Below are experts of layer 9 (counted from 0) of a mixture-of-experts language model. Rows are named router (the router's row for the expert) and show model dimensions 192-223. Each number is 500 + 50 x the weight over its row's rms, rounded and kept within 0 to 999. Numbers have three digits each.
After each expert's rows: a language model's description of what the expert responds to. This comes from a sample of Wikipedia text that the model never trained on.

# expert 4
router:525514465615508509461555555545534463568514492534453498415459534420452522429582424546446495521562
Capital-letter abbreviations

# expert 14
router:482472492556458455544458472525417493421513405530526508368533566455465555431573521437469388486540
Letter r and an

# expert 7
router:540472444479514433523519521523475451506557479566445441481446413451463491448461432468503405530550
Line breaks and headings

# expert 11
router:436548512565478413505512437426484527474534551578528522431431498454526516394509468537465496472565
Word-initial consonant pieces

# expert 1
router:575444447459485490481542426502436487517476525529482499436454404412443482532495478523417541519513
Digits in years and numbers

# expert 10
router:494525586560415415454534516422511438522504468519467578424474444462446443444485444542522496517530
Mid-name letter chunks

# expert 3
router:567478524431519482555455531486384495553506457569521528551388551522545559378494505576443479485503
Sports and statistics tables

# expert 15
router:539469484511442490474477463479504501521547559500526572511558443498496489443444541547400467524532
Music release contexts

# expert 2
router:452506445501484459426469507551402430543515508533558513477501528565428516553559520508536504468601
Nationality and institution adjectives

# expert 0
router:484488512537468469474497506604469489607567514496538521487443478501434562426590438484529451600506
Personal given names

# expert 13
router:546427462584397352438551470415535518457531518513515622408444462455433479481503489551490546516505
Plural and noun suffixes

# expert 5
router:537571435515435421462435510426498546500495426600531550483486509513441493454502511620448515487517
Short mid-word fragments

# expert 6
router:540494494514462490499415434487492464568559564511497592500437498491478490498488489499505496504588
Prepositions

# expert 12
router:603450451445473545493576469531508451576553437476442569574403498594479448465580465481453491541520
Biography career words

# expert 8
router:518526538479410409594498547468507568561519534480476534403536433444434565481555478484467487490519
Table separators and dates

# expert 9
router:416423536539517504555541506426444397500444475499517462501415465546474479433461571488455493523555
Function words and verb endings